Weights of a small mixture-of-experts language model, trained from scratch on English Wikipedia: 410M tokens.
Below are experts of layer 8 (counted from 0) of a mixture-of-experts language model. Rows are named up (a neuron's input weights, with its number), down (a neuron's output weights, with its number) and show model dimensions 0-255. Each number is 128 + 24 x the weight over its row's rms, rounded and kept within 0 to 255.
Before each expert's rows: "gets" lists some tokens that make up at least twice as much of what it gets as of all text. This comes from a sample of Wikipedia text that the model never trained on. Tokens count by the router's weight.

# expert 21
gets: " the", " and", " to", " The", " his", " of"
up0 [141 152 129 132 127 136 123 113 121 111 156 117  87 136 138 145 142  97 131 118  91  85 197 125 179 182 130 145 154  91 145  88 108 164 131 118 104  99 113 150  80 103  94 133 125 118 127 151 121 111 147 143 159 139 123 144 171  98 160 129 119 114 112 110 110 149 126 102 138 156 134  66 116 141 118 119 129 123 143  88 126 161  97 111 148 102 130 131 149 137 171 130 119 125 127 109 132 123 116 121 111 138 115 114 122 148 136 147 125 145 125 106 113 130 113 146 123 158 184 161 110 119 160 117 139 138 150 102 152 150 129 179 124 181  92 120 159 122 130 107 153  85 151  99 110 111 112 109 119  75 114 166 130 120 104 128 106 150 141 148 123 122 107 137  97 118 131 112  95 197 139 148 121 130  94 154  80 115 161  93 113 163  98 119 136 105 128  95 140  92 148 144 114 156 121 106 123 127 109 126 117 107 110 138 120 152  82 128 102  98 160 126 117 149 206  90 115 139 147 126 164 117 115 121 123 105 145 127 142 122 148 186 103 159 125 158 158 153 159 149 112 147 121 104 110 162  91 188 101 142 112 139 102 130 143  95]
down0 [171 145 161 138 125 138 122 134 144 132 115  87 104 120  90  95 123 115 121 141 111 123 133 107 142 108 118 115 129 136 111 126 116 129 152 120 131 128 114 132 165 147 177 159 102 112 138 136 122 124 138 139 133 156 109 129  89 145 145 110 149 122 108 107 172 111 123 178 130 132 147 106 101 118 121 132 111 138 173 162 149 126  81 124 127 127 106 142 138 140 135 159  94  92 131 102 139 149 132 165 154 121  76 146 104 148  89 122  94 119 122 115 140 104 163 167 125 135 126 160 120  97 151 153 135 133 197 173 162 125 124 111 145 124 172 152 162 137 126 156 138 144 186 147 118 136  67 105  89 134 165 140 125 117 157 101 153 113 151 138 159  76 115  99 145 149  95 136 158 128 106 145 116 151 112 122 119 114 112 149 170 116 172 128 109 128 157 125  93 145 145 127 133  93 102 116 169 172  94 111 125  98 157 137 105 112 105 100  84 127 133 112 166 145 110 137 156 117 105 112 169 142 135  73 134  76  99 116 101 175 108 129 152 101  86 148 121 141 131 142  97 124 125 126  66 168 140  67 140 115 135 115 105 122 144 143]

# expert 25
gets: " in", ",", " as", " is", " with", " In"
up0 [104  98 132 146 149 137 116 122 120 189 180 105 130  92 119 125 133 122 189 135 110 113 118 104 130 131 139 134 107 143 185 129 140 109 144 160 110 114 130 129 103 122 158 105 165 125 111 140 206 149 137 109 138 126 134  95 121 114 127 144 147 169 124 140  95 144 148  74 126 137 156  57 124 125 146 105 141 120 119 143 109 132 155 119 163 148 105 112 130 144  87 162 100 112 108 119 125 138 124 127 117 125 168 154 125 140 133 131 184 163 103 141 121 107  84  93 188 117 140 139 163  69 131  87 119 127 133 149 145 146 150 133  94 122 101  95 147 133 112 153  91 130 110 161 122 119 163 124 175  66  90 108 121 164 125 135 153 129 107 108 147 109 108 144 148 137 121 151  91 119 126 167 126 142 145 133 147 156 121 114 142 124 133 134 128 112 127  91  82 120 107 113 127  89 156 111 162 130 129 109  89 134 104 144 136  78 112 122 149 135 163  84  96 165 141 140 143 103 151 140 194 133 109  72 134  98 122 142 141 135 122  94 146 148 110 133 105 136 139 121 132 136 126  95 118 143 123 109 134 116 127 182 113 136 107 140]
down0 [104 119 173 122 162 129 122 172 182 131 107 105  81 129  45 130 108 139  96 100  90 156 112 139 127 158 142 114 134 119 131 157 144 137 151 148 117 127 126 114 135 156 160  96 154 115 129 131 154 151 176 125  93 115 122  99 129 112  91 138 140 137 146 137  98 129 124  89 124 155 127 127 124 114 158 122 120 149 174 128 158 179 144 141 147 154 115 110  95 104 118 101 124 171 120 140 136 124  90 127 116 105 142 112 149 141 127 135 134 134  91 170 178 125 152 142 161 153 158 144 140 121 114 116 139 108  87  88 144  84 136 121 147 132 136 138 121 147 119 146  91 103 166 113 179  97 146 106  84 135  91  93  97 131 120 126 123 150 147 127 123 145 112  80 168 147 157 101 144 109 116 128  86 137 134 136 133 123  91 124 128 167 144  80 128 159 117 116 143 118 116 123 132  93 130 115 116 124 131 119 139 131 155 130 104 115 117 101 119 109 129 171 168 135 150  94 120 152 131 133  96 116 189 103 137 137 150  70 134 111 112 174 103 127 117  98 157 191  92 136 150 129 124 140 112 113  83  79 111 160 134 149 133 112 163 124]

# expert 10
gets: " (", " W", "\n", "w", " w", " P"
up0 [136 106 192 121 105  82 118 117 152 140 153 154 112 108 126 121 122 106 128 137 132 128 127 144 121 139  84 102 117 140 192 102 123  91 105 147 123 119 156 109 100 147 120 108 148  99 123 118 140 137 107 117 100 141 135 129 131 134 150 108 122 139  97 117  87 122 129 141 128 138 123 123 150 119 164  75 134 140 112 152 128 116  99 153 164 147 161 164 125 119 144 117  74 126 149 190 116 139 177 191 124  85 139 145 138 116 136 122 129 144 171 168 108 161 127 129 109 127 173 123 109 117 135 131 117 143  71 147 123 148 100 131 128 126 128 140  91 155 162 103 100 101 151  78 169 106 146 103 140 103 118  95 164 146  99 158 145 175 100 137 142 124  90 148 196 123 181 183 141 129 124 126 130 123 120 143 101 121 119  95 122 121 154 131 142  94 140 103 129 133 112  97 126 142 152 160  99 131  87  84 121  93 147 152 123  79  94 126 118 144  93 112 140 109 140 119 126 159  76 116 142 125 136 112 183 140 141 132 148 128 127 140 153 125 122  93 170 142 134 102 168 149  99 142 102 127 116 119  97 140 128 140 139  98 159 146]
down0 [114 133 114 130 180 135 152 123  96 135 106 137 104 144 121 137 161  97 138 135 169 126  92  61 152  91 168  85 134 123 149 117  76 161 118 122 132 114 145 154 118 122 149 137 128 157 124  99 101 137 112 114 113 109 130 144 114 167 166 104 127  90 146 119 174 169 122 166 104 219 120 109 116 124  76 123 111 112 112 111  94 108 142 172 156 115 118  99  90 123 158 102 131 127  88 155 132 118  96 130 129 128  91 152 122 110 115 107 133  89 131 107 119 125 141 164 162 145 136  98 115 161 112 148 169 129 135 152 112 124 125 157 105  82 184 130 114 100 113 135 153 113 141 122 143 113 151 124 135  77 143 118 160 136 129 191 153 159 161 100 177  98  65 133 116 115 124 123 110 134 123 140 102 146 135 140 115 135 113 113 151 125 138 156 117 154 129  92 158 130 120 172 150 136 120 118 112 133 133  90 135 101 107 108 136 134 113 125 156 140 112 157 109 181 112 135 139 116 114 111 138  95 106 104 150 134 140  95 109 173 125 155 184 146 164 153 128 127 140 134 131 125 139 120 126 129  99 157  92 120 127  96 124 135 119  99]

# expert 9
gets: "\n", "-", "==", " \"", "===", " ("
up1 [144 153 172 131 100  90 102 161  69 137 107 132 154 122 147 140 142 143 140 137 153 114 167 137 103 139 163 110 156 137 104 120 113 124 124 100 161 110 142 141 145  99 133  89 132 185 132 105 130 130 137 112 116 128 134 114  87 129 112 158 130 112  98 157 116  69 151 105 106 119 125 122 105 122 157  93  86 107 135 148 131 203 154 147 150  69 127 145 142  91 139 106 151  92 113 135  86 115 113 118  98 168 142 139 132 113 127 119 118 138 144 124 132  78 148 145 155 119 104 125 105 140 132 101 126 131 159 160 155 133 148 108 158 165 153 136 130 147 130 195  94 149 130 123 100 115 111 126 132 133 121 139 148 118 133 100 143 181 129 100 130 178 161  90 121 141 141 124 134  96 151  68  97 178 166 105 164 107 110 138  97 122 121 150  93 114 115 112 187 164 117 138 128 129 131 141 154 125 101  99 115 152 116 129 140 106 143 105 115 178 111 120  99 107 121 136 163 125 127 109  90 106 124  97 174 161 115 116 124 130 127 150 127 100 108 131 115 139 134 155 131 105 134 178 113 126 147 174 121  92 103 119 117 127 168 143]
down1 [109 150 162 127 160 157 120 141 131 137 138 141 152 147 151  94 118 114 145 162 128 124 137 137 141 107 148 141 100 152 146  76 128  91 126 171 121  90 128 141  88 112 116 159 124 141 115 111 154 130 144 163 137 144 117 116  91 135 164 130 125 132 147 136 142 115 125 128 142 156 102 125 142 106 137 138 175 119  93 119 125 167 119 134 180 152 142  90 115 152 122 108 108 120  76  77 138 173 118 113 124 149 156 149 100 111 120 151 114 112 133  79  87 120 145 121 115  91 116 118  97 142 120  92 108 172 125 138 109 163 138 121 121 129 147 118 151  85 141 125 149 151 141 120 109  97  94 161  95 111 110 114 186  80 147 133 169 121 103 142 149 156 125 108 106 147 108 135 134 133 173 144 107 143 143 165 124 124 131  96  99 151 146  96 154  98  98 132 121 126 101 134 155 130 104 186 127 123 146 141  75 149 120 106 108 127 151 143 131 112 140 147 100 130 152 132 137 133 147 114 170 126 119 103 214  68 123 143 102 107 148 145  89 124 135  94 155 156 104 108 105 142 115 121 105  58 177 161 104 116 135 112 127 104 123 161]

# expert 14
gets: "z", "u", "k", "i", "'", "y"
up1 [124 151 131 121 141 128 121 130 123 150 129 122 130 122  95 122 159 135 128 116 118  99 127 117 116 128 121 178  94 113 150 108 166 113 142 122 156 185 132 129  98  86 101 136 155 103 134 111 107 163 128 136 150 126 160  94 152 146 135 167 126 161 167  96 143 144 139  77 103 129 138 108 162 134 125  98 140 122  84 134 118 139 127 144 130 143 116  94 146 120 159 133 119 130  95 188 131 129 140 102 108 112 189 101 136 106 156 148 128 122 128 130 107 112 143 121 134 135 137  68 143 108 195 130 110  91 142 153 130 125 122 162  83 146 138 122 100 123 132  98 138 113 107 119 112 146 154 143 125 140 115 122 124 155 107 102 153 158 118 147 111 112 147 125 109 139  64 118 105  85 134 168 133 159 160 129 148 105 117 118 141  99 133 107 162 137 113  99 164 119 168 135 152  85 146 119 130 115 123 187  96 162 131 102 125 138 100 138 115 116  97 121 104 109 148  86 160 101 148 139 129 163  82 163 136 179 119  97 100 172 123 119 139 103 117 169  73  96  98 124 132 146 131 115 134 150 133 125 110 111 144  96 200  86 146 171]
down1 [156 137 114 119 148 116 116 132 174 146 122 122 159  98 151 101 108 137 105 129 123 133  86 125 140 130 143 192 166 104  83 147 105 118 150 133 126 148 114 151 159 161  85 168 112 113 148 152 124 126 130 137 140 102 135 107 139 110 138 136  94 136  97 132 107 148 108 135 142  80 143 174 118 122 130 147 166 147 129  98 112 133 121 117 147 186 133  80 104 160 130 117 130 139 134 111 104 111 126 114  76 123 131 122 167 140  99 120  80 141 116  97 128 132  70 144 150 135 156 140 152 130 111 164 164 117 124 133 187  90 131 118  71 152 113 132 144 121 160 162 132 117  91 132 136 139  94 115  93  87 148 127 124 163 142 127 128 185 137 120 141 151 156 106 117 128 108 103 141 155 136 156 165 140 126 107 111 109  86 104 104  97 150 121 162 141  98 112 118  92 126 157 144 106  99 157 167 115 146 136 127 167 121 154 145 152 102 144 141 152  81 101 131 130 104 178  87 138 112  91 114 161 149 129  95 117 128 153 131 118  98 108 124 143 153 127 133 121 156 171 165 119 108  89 150  97 123 120 131 144 129 141  95  72  95 104]

# expert 26
gets: " ", " de", " 0", " De", " F", "2"
up2 [159 168 104 143  99 100 159 113  86 143 129 139 173 119 143 102  61  97 139 104 163 127 155 164  94 155  81 125 115 132 101 146 109 153 141 122 106 148 132 147 117  73  99  92 161 140 120 148 152 136 127 132  96 101 160 155 107 122 139 127 106 110 128 131 169 115 117  95 145 141 127  95  90 135 118 132 141 140 131 149 116 111 178 159 101 125 113 134 130 152  83  88 139 113 122 123 122 122  92 148 139 118 179 185 144 148 130 136 101 109 134 124 137 154 140 128 124 117 146 176 116 164 128 148 127 111 121 134  76 121 137 126 122 117 144 139 139 160 117 152 126 121 150 144 139 156 104 185 152 105 130  80 101 130 130 128 133 110 142 111  80 113  95 151 109 100 100 154  87 124 191 145 148 114 125 129 116 106 128 140 162 104 106 100 107 139 151 140 106 139 110 145  92  99 140 145 139 119  95 131 115 128 111 159 120 180 108 111 150 114 157 117 142 138 185 143 130 106  96 187  86 126 145  96 142 154 151 131 102 123 154 105 143 135 174  98 156 159 144 162 139 134  89 160  99 145  95 121 117 110 127  97 144 113 134 119]
down2 [125  73 162 162 111  93 133 147 121  98 166 149 112 109  91 151 112 132 115 105  91 109  91 151 105  89 155 118 145 107 135 113 148 133  89 142 115 106 121 112 148 127  91 121 128 152  96 129 107 125 163 134 162 127 172 167 134 191 105 107 122 138  92 114 124 170 136 142 139 161 145 114 135  93  88 137 118 136 189 108 109 167 132 141 122 138 116 101 123 131 162 163 155 136 149 155 133 148 132 137 116 118 148 169 107 132 148 102 137 124 116 144 182 149 107 125  79 162 152 116  78 135 166 138 116 174 115 188 109 139 104 118 138 102 148 100 140 110 115 132 158 120 102 133 115 128 149 102  77 119 110 122 108 110 154 126 119  97 102  95 147 144 135 107 129 135 112  97 127 126 159 154 125 112  92 174 123 152 116 121 150  90 143 111 146 115 144 177 131 115 130 189  80  83 168 114 113 153 177 116 119 129  96 118 116 158 137 144 141 158 122 115 122 113 136 194 131 132 129 121 118 135 145 117 133 118 149 103 143 124 127 120 109 145 106 131 143 110 122 119 128 157 114 114 148 145 153 141 124  77  91  78 140 100 129 168]

# expert 22
gets: "\n", " |", " (", ")", ":", "-"
up2 [123 143  84 120 114  99 125 105 116 139 147 100  91 140 149 132 188  98 125 134 165 147 149 181 139 148 151 118 146 109  89 117 129 122 136 156 114 119 173 144 159 115 129 126 160 156 118 129 168 109 117 146 129 136 119 158  54 123 140 109 118 134 140 117 111 111 122 153 118 185 145 145 134 147 124 112 111 122 150 106 172  99 132 134 161 136 156 105 129 121 107 106 117 138 137 119 119 133 111 133 118  89 162 112  81 185 147 107 133 112 100 127 163 151 125 109 160 133 126 126 145 172 132 123 159 144 105 139 160 117  85 151 101  93 106 136 112 130  71 117 108  94 127 148 147 108 131 132 107 150  89 119 170 117 121 136 102 142  96 128  93 147 146 110 147 116 106 113 142 143 137 151 130 145 189 103 114 116 118 130 165 119  99 149 156 110 148 106 123 100 124 109 107 172 108 109 151 148  87 116 115 149 122 120  63 143  88 102 110 135 149 136 182 158 118 138 135 121 147 142 116 104 128 186 136 159 110 149 144 116  84 141 124 160 137  82 116 147 132 149 137 148 131  66 121 109  96 148 115 156 175  99  95 118  91  97]
down2 [158 146 140 108 128 126 112 165  85 123 105 172 146  96 113 103 109 151 107 149 153 124  97 171 142 169 101 135 115  97  99 117 122 143 138 121 123 144  83 135 140 116 104 133  99 109 138 147  87 124 155 180  84  93 159 138 105 110 115 126 120 184 143  90 145 156 143 123 125 150 135 132 128 130 129 143 153 130  78 138 182  79  96 133 145 140 130 139 144  99 110  76 136 114 101 142 120 140 129 171 142 122 109 133 120 134 133 155  87  72 144 136 112 142 156 134 155 157 121 164  93 145 160 110 144 117 150 135 116 132 151 145  98 111 135 143 163 109 154 165 114 139 136 149 166 121 141 145 154 147 132 139 109 171 104 131 107 104 142 153 127 102 141 127  77 136 118 143 159  95 122 118 155 169 111 115 109 146 116 112 128 173 162 147 126 109  96  92 160 105 145 129 109 122 117 120 128 141 157 114 157 143 123  69  84 123  95 116  99 128  86 163  95 171 136 157 129 127 104 137 137 119 150 181 124  63 135  89 140 125  99 118 151 144 137 127 144 128  97  92 117 156 132 108  87 108 107 135 132  95  94 151 137 156 155 110]

# expert 6
gets: " |", ":", " of", " by", " from", " on"
up0 [161 102 149 125 143 127 107 126 100 133 144 169 100 108 143 105  98 134 127 108 124  91 119 121 157 129 100 165 122 128 122 182 134 100 101  97 116 141 118 141 218  84 132 127 140  99 130 123 133 102 161 114  75 147  99 141 149 152 139 102 127 118 141 165  46 132 104 108 135 136 137 101  85 122  98 117 146 174 107 117 130 152 108 127 142 196 152 137  99 154 113 114 133  94 133 173  94 130 129 130 133 163 128 110 157 132 163 139 115 177 110 126 114 101 121 145 130 147  82 169 165 153 116 135 123 107 128 113  92 165 128 115 106 145 177 145 122 133 183  75 128 129 112 127 142 159 103 104  99 119 140 106 121 144 144  99 115 139 138 150 132 125 103 122 124 126 125 126 124 158 155 109 145 132 190 137 142 147 168 106 135  99 171 136 101  95 137 136 133 111 123 140  97 129  92 171 104  94 135 157 127 170 160 109 102 128 161 131 145 128 151 132 119 108 133 110 134 135  96 143 146 101 136 150 142 136  93 109 138 101 116 131  82 119 109 145 148 108 155 127 125 101  93 160 115 122  91 168 147 125 145 135 114 119 167 125]
down0 [136 112  95 146 126 112 138 125 130 153 152 134 105 105 139 108 127 124  70  89 167 115  80 118 135 124 119 111  72 149 127 175 103 125 126 145 164 108 131 128 123 121 118 139 104 115 102 169 148 134 133  86 107 120 144  99 112 105 109 135 138 165  85 103 148 130 133 151 128  86 138 132  98 146 152 148 135 147 113 147 108 147  95 128 184 165 135 166  96 152 121 163 101 137 168  93 106 129 139 120 140 165 110 135 145 178 129 140 164 116 134 120 147 101 105 106 145 126 122 118 136  83  98 167 157 148 108 125 132 134  96 113 170 162 149  94 131 116 109 155 134 141 106 135 149 118 161 153 156 119 121 145 143 122 145 149  98 111 143 163 160 100 129 149 122 115 137 136  73 114 132 150  79 117  33 155 127 128 177 152 137 101 131 111 132 133  67 149 136 164 126 159 139 149 125 145 156 140 118 104 126 160 141 138 157 130 106 105 157 134 141 102  70 156 117 112 127 127 129 141  96 142 147 146 116 133 120 180 102  95 144 140 124 126 160 110 116 119 111 107  82 104 113 151 149 113 125 134 143 105  96 153  95 136  81 158]

# expert 7
gets: "S", "re", " C", " B", "B", "R"
up0 [141 135 183 114 119 149 163 127 152 164 142 137 116 134 111 148 126 110 128 118 131  98  92 127 115 125 152 130 133 135 130 140  97 133 126 164 158 112 130 117 137  97  72 131 181 157 162 136  99  66 114 111 114 110 137 131 126 104 118 135 110 113 113  99 134 141 132 130 109 113 133 164 138 130 165 138 154 121 132 139  78 133 118 137 146 146 100 131 156 136  85 135 171 110 102 157 187 159 106 160 120 152  99 118 103 130 155  71 121 126 164  95 109 159 128 172 135 128 153 130 102 113  81 123 139 127 123 118 124 109 137 103 114 156 148 102 185 141 126 106 168 148 114 153 161 100 132 115 121 113 105 122 123 134 101 154 120 124  71 131 122 122 114 151  61  97 132 162  92 154 129 108 136  86 128 154  89 149 118  96 127 127 148 160 122 155 139 129 133 157 177 127 104 130 117 117 132 155 136 132 153 121 144 172 148 105 114 102 107 131 128 119  57 132 111 131  94 110 153 139 153 111 141 128 101 118 128 125 113 189  78 167  97 155 131 132 106 100 110  97 156 142 176 132 159  99 163 150 139 161 142 163 102 102 126 134]
down0 [106 128 153 128 122 139 137 113 153 100 166 139 122 123 100  98 118 110  94 110 126 151 131 132 142 177 189 130 210  82 126 157 170  96 144 133 135 117  68 135 103 150 129 118 106 149 125 108 159 146 133 137  90 115 108 146 124  91 184 131 115 116 128  83 125 172 178 129 101  88 112 123 124 174 118 131 105 116 127 115 127 106 157 120 124 118 112  95 121 146 120 138 182  88 113 122 132 136 140 135 116 104 137  86 108 157 141 117 133 154 150 156 141 128 123 123 124 139 107 139 141 119 101 128 152 144 124 152 120  72  73 107 148 139 154 167 146 127 126 136  99 104 139 150 120  95 141 180 112 104 141 110 153 114 127 119 101  85  91 129 110  84 160 131 132 131 132 119 127 151 121 119 143 105 132 156 115 104 118 106 113 112 113 144 138 134  89 149 140 138 128 143 168 169 110 152 185 173 152 126 151 102 132 115 144 104 137 146 103 150 153 152 145 126 124  94  94 130 112 124 115 148 120 148 133  77 173  78 106 151 125 149 136 141 135 136  88 149 122 115 127 150 105 127  93 172 120 115 122 112 166 101 124 126 137 199]